From a checkpoint of a small mixture-of-experts model trained on Wikipedia: a sigmoid router.
Below are experts of layer 12 (counted from 0) of a mixture-of-experts language model. Rows are named router (the router's row for the expert), gate (a neuron's input weights, with its number), up (a neuron's input weights, with its number), down (a neuron's output weights, with its number) and show model dimensions 64-127. Each number is 128 + 24 x the weight over its row's rms, rounded and kept within 0 to 255. Numbers have three digits each.
After each expert's rows: a language model's description of what the expert responds to. This comes from a sample of Wikipedia text that the model never trained on.

# expert 16
router:122106140158122099098128113117120142129105142103128099115091158136114148127120156114087129150125135140126120102116117148093147097151127142140157161132125137136153097155092132130138158135094127
gate1:144126129129159133110148088113084146157124126155161166101127196147154144110126119131150125109134129109144089105148096133109158075117170147105126110113137087129143090154134113159095167135148157
up1:154109120141150111095162094111079174134156137158156134106145155147134164129102119119134135103137139101135103085158129129105168093129161144131138136110088102142146127172128113153083157160161146
down1:065178161128152118148147122104116105118114124143122161163137145103181091158143132107158141154183108130100135138141153082153136105132143148080098096098136083136154108117135100119129110125148089
gate2:135111120116171115101131117116141129118174141160104131166143153170133137096127149151126159113135129132122132159130136120121105124142135137133139116156164138143137096128122119095104188134110144
up2:132115107108136149120155116128112136113155142141099112145111169174098109105120138181130147135106152107106137142127143102124117134153124112143145143128177131132151112130108095109130144152085139
down2:107101181161142137125129075119095159136141166091125122120111126102126165099140156141149183146143129087158201139120164108105121108128154142158149120133138128118107115138164146152152150130101106
Description: Romance-style word middles. Middle syllables of Spanish, Portuguese and other non-English place and personal names, such as Táchira, Pamparomas, Oklahoma, Faro.

# expert 2
router:144143118138139120142156139116157171121137172131133099109139099093089149131096131146119102087143098091106156119130143114150157152146127125139142130116109134131169100133074123113099102105140108
gate1:126099111128137133195165137138109095151137124149131101149145172111119064153112114132154119119133127111131129123078113121116087149135198158115134105104108132141171157125137087125140081121142128
up1:145131103127157164190144176136119124158110122145138135130119148123131100104116120162150134123141156130107116103108094142100104141132165150123121102092097129094122161148103109096140086127110107
down1:107121124113145117174124102061117110134139134076128160146109128158157122153127155110101114124099134097151096132140131148135104080103146120158128089124109093125132135115139117118159127158129158
gate2:116148168146137130100148106123127108142105119077136097105128136102119091128084104182107159103106094115142148100202105164116151165131168099106133137144147111099175125126098112139087089096125118
up2:121160161140118121082118098117103096150140107094135089077112123115108128111087142165128136120073112088155151083181126160160138129126166119139113128138122096126144082130092102158064096110121126
down2:122166098156117171067146140102125119085110134176098138113122122125139124137150144121101117120091128101108085141136106105176116114112138142130135123160108118144094134121096081149107100122124108
Description: Infobox field labels. Field names and dashes at line starts in infoboxes and lists, such as "Preceded by", "Eye color:", "Education:", plus table pipes.

# expert 11
router:147165129098122095104125124117096123116122135125133137144122133107140187128117130109137143156143138154146125155143092133119111154141157092137127107155098164119151094164149143109149141120078137
gate1:122131152157124151139132087094119129114115103125113142126126093156104139104124132147106141121132097174125153129095135119102144147106156090117110100123115102117168123172127117117156105102097133
up1:152140143171116157179137099097114151133124102120085119117119078160122144098106151146125129119148123192128145128067117099101142135125158107114118078105112100113170125161129116105129111108109135
down1:119113087143112161119138131109142119107153167125116116106158102133104164134103126144102130115085135141148113155105107124104134134125147113123142145074147128163148148118164158160111109128124121
gate2:126141153163121145126090122104132115092148101139124131186149164157083132148121131157104155139103128140168091105093108127147139129075115144123117189115156109136152123146111131074122155147118128
up2:145130120161090116121107136137151144110151105150124143153144102134105145169136136168106137133106143129147100137125125116169147164106125133105109173148156104122159138114117146105136131111132115
down2:160136114141143119128154104127112156069079136108116142153139147146166083104128124112107127133154108126106137103164146103102137114115119107113110126144111137150123135165150109151125130111070107
Description: Personal name pieces. Common given names and the inner or final pieces of people's names in cast and roster lists, such as John, Robert, Janus-z, Dick-ie.

# expert 3
router:146176108117122114105177101154136196148109154131134101113146134115143136141102140175072093142108139131122140161127130130104124146150136121116120139159101137156181105150120132116103121110135136
gate1:145088134120115149116190128152130135172127143139108118117138127078101127153121126110113121146125132157160155116157137149117114129148137081138149151113145103103182128146124178127154137096145111
up1:139096149139119153123138136130125146159127107124100103125161142113113124147098116111065127143111133107142149128151101166117142138150150113119146157122128116124167126135151143166159155147174104
down1:147153103122126110153130134166126123138118170119109126145119093100132089113152119157126172115091201102163151141127109140136128148101131085138159117148106100111106122111134105091120152167166184
gate2:115134155115092179119160173165166126110128120115111134116102096160128155151136150151172117128119166147125093128126136112122120146093108120145100156135079154125141131124132062110142153133150118
up2:138120117133127176143157179129131174125130159094087143144118092151155143146114135126186090129114153170141108121180108140111147126144128110153125197119115123138112116138125069149150157156127111
down2:140150155085145093124121143167143172151103142116112085093103141125115113108131174152102117107121118120131119156147152116116168143137130107118113123134146143111082102172157131096136120164145107
Description: Nominal prepositions, main verbs. Prepositions right after a noun or verb, especially of and in, plus finite verbs after a subject, e.g. judge of, is limited.

# expert 21
router:090161106119101133168142111181126108108126089101133124159089129112140138153090121130124108165121150115114141122087166087080175104168125099179163131184119108165140111189111115136105129138124154
gate1:121094095129158113153158108123129154103047086128111154132074144106159173140116108126123113126161149119122164141155131107137181118090123155141098148135109115119084116111108142125091122105078144
up1:103142088106128093134149111129140169104078116131139149120073128135162189127153133122120125112131171142120157160168151101111167108122123186144138159101112108121094105131141093093097132134089142
down1:135141185121110094122093126126093107127130118164130110149165124161191152138103166106098164152123180115110130117139147138115138122104124123128147158146141123127147169106136088126138111099123121
gate2:177130139161182162138152069084162127108102117157136101124114155122153127125122150144155096118147119133120186152136086110098103107112153136095118118134140134100135122138106113138120168163099115
up2:152119149167217153137114083107152142091096115120135102135106113134144122156131155135133103111162127093134179137154098113086155112108197115091107135138149145109134138145106127129108167161091147
down2:129130136147107121163109141133129118077114147127088116146172099147137124121106112138082149116172105126147153181109119154085138144092140125101157189145120116135167109163127200113112126145116133
Description: Foreign name initials. First letters or syllables of non-English names and words, often South Asian, Persian or Greek, such as H in Hoon, F in Fyzee, Sh.

# expert 4
router:117149143078145128140153129119109122158114144136123132129134126145106127130115128175145099116118103102134096156080124108147175118126138136192112122100135107120160112164103120165077151105106159
gate1:089097131052099154157073130170141102184127136116107112153078122106138099107117182139113136124109122134145140148133144088125103142139134139167113103161114128126175160134142101105143122135128131
up1:122093117096075100166064119150160091169127143071132112179102100133135115111098186159138150133126111112152154146103150121146137118140128138188128115111135132107174134093124114136180126130109126
down1:087111159097143149133098169140132060161086145156135128150142116110140110144098130156113129133141117121109191128151085109126134165145155147087125094128123130148107146114134091130153145134106138
gate2:163099114120151152122115126128144128155118114123147113117123141101150148145085118158127085121052123094126153171132140157100105120120116100144123112109079116138155172087170102151126130178111209
up2:171076106134147141116093099147116149147129101128128120126108158105113149127135109148121094135039160134141159130115141120110096120142138097160131114101089109138170142099166097162115141168160186
down2:082117099141151108105101162122150149144153133101120121142132137119150089095127128145151110114142154099148140099146159152149142099144069119139128148145107136164114117099137112146141160144156127
Description: Abstract noun stems. Stems and suffixes of abstract nouns about work, research and production, such as information, development, design, Improv-isation, photography.

# expert 8
router:119130143092114097112123057117075105092132147137151113126133088087136120110068145145130141162108136147086109115105125175120091120134099111150105120150092115115135095170169158157149122095092155
gate1:116142183136121156130135127120155124139102133113118109137082047101179102144114159131114134125104142145161118112146168168120113123116143133132088076139127148122128141102202109133134124121136147
up1:120094180149122173130150121154156144157123103118124099127124064093154106146115152141114131142126132171120120114137117142118103127138127109170096089118147147099129134128163112117139128164139143
down1:133157087127139166110135150153141094114113117105116103102143107141105128098128155160110138133112119133115132118145129112114135120116071097143124167106122096130079098135119127136102164151146116
gate2:096111156112113122160142140130134127120132145129140105102162037091119097116139140096095150149145119151115170125106104155149118092124050116126106096150164162135136128095130102099132081134109101
up2:094093128117162136185143174120103129097117154103104116113182068112114123108142144083109099139144118151102142148135145119134112093141086134125117096151152137152120134102144146136156098108079090
down2:134088132160110166128120122154141155158125152127162138081171083133168132147119150068114151123151146104151145113148099144148147121149169147149151134101122127095083130131131116078135164120113163
Description: Foreign and scientific names. Pieces of Latin species names, foreign surnames and name prefixes, such as C. pustulosum, nivea, Mac, Mc, Sir, Robert.

# expert 1
router:102184127112120112109145125159135135131112111158151120107123117118136143138128144142085151099113125124119170167120116120127130132116134164149177093160117130164161076120104144134153161172143162
gate1:175146149158125127145180156154146089124129122111094176159180175144103193091114068179145168108133122139121122144160127173136148084107122126150155110160139100183132101150124147160125138107118125
up1:147151115184124098149189147143131106122134117136117185143152148110087190089109087171138143122148091139083126126142098175120132138137124153137156115161146095179141152112127130174131143117105118
down1:120129129122093126089135116148129123114102107140092174118106130119137072190106133128125139150148132164137127104132067096116102134132156084127131130144127162133134108142110139087167123188111163
gate2:146140127128135130103136126149113105139116128124142137156158136126103130135097101123107124123099153139133120129106122109135121105141168160095142168111133094137109155158113115142139111162109131
up2:181140152136116115096098140124120140120105132122094109145113121108098118142111124127111121128133130098110124129122116098148108085116157130117129131122135079150114161157102149143130119140099159
down2:132115139115168157167135108167108100149095121124127127163151121048138090122142140151134130112132103133129071131196117117138134146136106122168101120139126119111080110168157135140135151142162140
Description: Clause subjects, conjunctions. Conjunctions and subject pronouns or plural nouns that start a new clause in prose, such as and, but, they, he, it.

# expert 10
router:123161138112118110153129096088121138155126181110153112152114139138128157151099173121119111101114124136149118144101123156110121135157159130131174103112138123134193107130117091146096133154095122
gate1:086164105145155124165108168142115114114119144121129118142152114158099118155101127147139118119120129135146111075147095185141106128128153116125126151130136118105137112056101125084149123117108129
up1:105139104161160100131114147128127113122148123095135113145142138146111118158094130136126124088131120126155125117140083178154106143122135124134130149145148123093145098072125103104104118146120121
down1:108132159092131105137114153069041121111144168111139129177133115120110118126119122142130126097132099153090151119128093089086177142115183126138141124129105117105122148118143137095120096129120120
gate2:107127113073126140135121087091130158101129172173147103165135144141104140097120127163114145146128125154135125139140107129098126113124132077090097141114114098143115114139159135155128121142129115
up2:102086110084151131155151115111117131102150153165146105156144127138100160118111150143072139132124128145129127107126097140107144108119176101118108100091130094157178125145119164154122133138116113
down2:140089098136106065159152159135104077125127120105136144148175108128146103123123081135130163136144151163128113129109125116114111144145149123098080153106140101139125102137141159107144139137081110
Description: Proper name endings. Final or second parts of place, team and organisation names, such as New York, United States, Windfields Farm, Montreal Impact.

# expert 17
router:124178113125126119139138122111120096107127113088153100069135149102152153106092113157143088104109142113138136147120098126122114100134121123136108146118180108099143104115113162134154126150091104
gate1:118148135160164111110155164140131115096117117103117131133125144114132112146087094127110136100172117141187145112166120142137114125112120113157139122134138157134149135144123159099162145071117103
up1:107099160123186132091163165135142104135114136137125135143100145099145133140108098123148148104153098151168111115171120134115101119083131096130157138105139134158190099149107169123148109102145095
down1:120148105081141120156142142160110102184133152103114136115129132143164141139121109155136123142170188136090148142123132140096120126166142151123097143135097137120104119188114129179170126104179125
gate2:090119132151065157118123096199101142134159149083135138132092151103088141128121120119140101108141137121127141113140066164117140157161102152131119166074135130156157097102119113127150166178107113
up2:116124136139096155097101106201084125108141111093103134126103148117091135147124134112153095128119117141099147119148088171139134123150123158148118147084149129130129117107105115116136152135111152
down2:110122148093127137073085072148115140144110152105140134142155119122155113128120122149169072133110086124099170117119132072121141108127142110146150144097128154127148120161152145122080137112124092
Description: Line breaks, section headings. Line breaks after infobox fields or paragraph ends, and == or === marks in section headings such as ==Stage 20==.

# expert 19
router:130105168110129076166148094152072096152142126154142128148113166079094148155108123152081137116109117111116109185101104111102123107157141139117149099118165129138154105159130093126192176157101128
gate1:137093137116141116154110104138133121118145131122121090147092121149090133117100143121106115106166100147093100158142086113102150123109157099132147085108174084142136131088113097120157165118131135
up1:145132123148144089159093100125119114115147111108160090162126104145113161102122138130087118160147105148105104157132105096122169132107162116152127085114146110134153128122107085120149144111125124
down1:117070117126141112123132135137162143148106133153118133132145112162144150143124098168140136156138104154129135126137192132083170118184142140143161178115165108101110112111177149164141129126091099
gate2:186145126096138118118167093140140105104165093129162115134159150096181095154148149133107131111124153162144133127113165121148128117146174132104164108115166161113204132161111122160134156101126118
up2:159147110079147113107143111148162121125142097120189125117175161092156104141162144124109148103126151166158129136147176118174115086161161161119161112113166145132194092168109129114137151072120111
down2:145116147152137133120075147139146116118113065143132126132108177153103084133131088145152107149157147154166101102178084155120157151089145143140114119092136135115138177112143136108106085135142151
Description: Sentence-final tokens. Word pieces carrying a period at the end of a sentence (s., ed., ing.), plus line breaks after headings and some commas.

# expert 23
router:132148139107064129092118064146152139169166137086151105119144150108116136129115112153107134109144151106123079160095120115124149155123157107135099109182110186148148128157132099137113125106111144
gate1:150143158098126146079141150152099075109151134092115123097138153155124125108153099122120153130093106112134114084105090119152144134143100135138135132133158104130130166129138095122089162103108101
up1:153152141107104145105145145155111095126156125085120079127147156155145120106148116130109134150116111133125081074118164132125126093136104078144111131130129132147106182169133103111116174130147129
down1:164129192136126136125100158182113114109152134162107134140161131126123178149111109138134135165125136120132100169132150133127097130148119087114159110148121120113129136126142097105164081134150141
gate2:140146094126170142114131090146122106139130095113114129130147107099127091140136093106139152117102163156156090133095150148111144144141113158079136121124120115146130075115159121139102152120140108
up2:139151095128176142113136097165139118137146098110118128111105104072163101150118104104129118091125169132138078148146134159126128130119121153111145086116134091136107056112146107116123139090114114
down2:137111110108062143102118113125090125102141111116122158124154159133154115103085118084135141177137129160093140145181090145138151115147120118099114137136092145153152140113118122140119166135160124
Description: Prepositions and connectives. Prepositions and clause linkers in narrative prose, such as during, until, that, to, in, plus which after during or in.

# expert 7
router:129129125086115100161138134095112106152136128115152119148126117100124151120115102116091128142094130126123166135127173146097139145118157157119134128140120146078154113187165137141129117118123120
gate1:141105116121141126127123138126132118154113134142119111122123133149129167145109119118112159128116127062152140137160159105140145158140152106134134123096147089089162146152105082105131097114156103
up1:103086152149129137129144148097124134128102151154126136117149135133130146151103112138119130137117119045141136128158181087142109168122149072130124123110125072106178140181118080099117122106145097
down1:077123105125083138172123111091157105097129102131130090121112123119163116141135152133134118151168112155145098077133096115132131097128141141105124103166157131127141166129127154113097119107140152
gate2:131150166157143113143154147121160136111132120110127149122133099108066206128095113130099138132108111109150126106149113115136127168155172133123154158148143168048150103134109119105078124101108120
up2:124132185169138092130119140123145163093165129140108140112147128098055210122111125138080148107114125120125148121129107142103098181140160125146135157127126166080173058141139110134077109090117122
down2:125146149097157132104117131144179145145080133123117087131097165112096107156137138167115169170125105107117151116155109107127144132127083126105115132172150111134139131137135116129120116121104108
Description: Capitalised name beginnings. Capital letters or first pieces of proper names, acronyms and call signs, such as K in WKBM, S in GSEA, and Dale, Chris, ITA.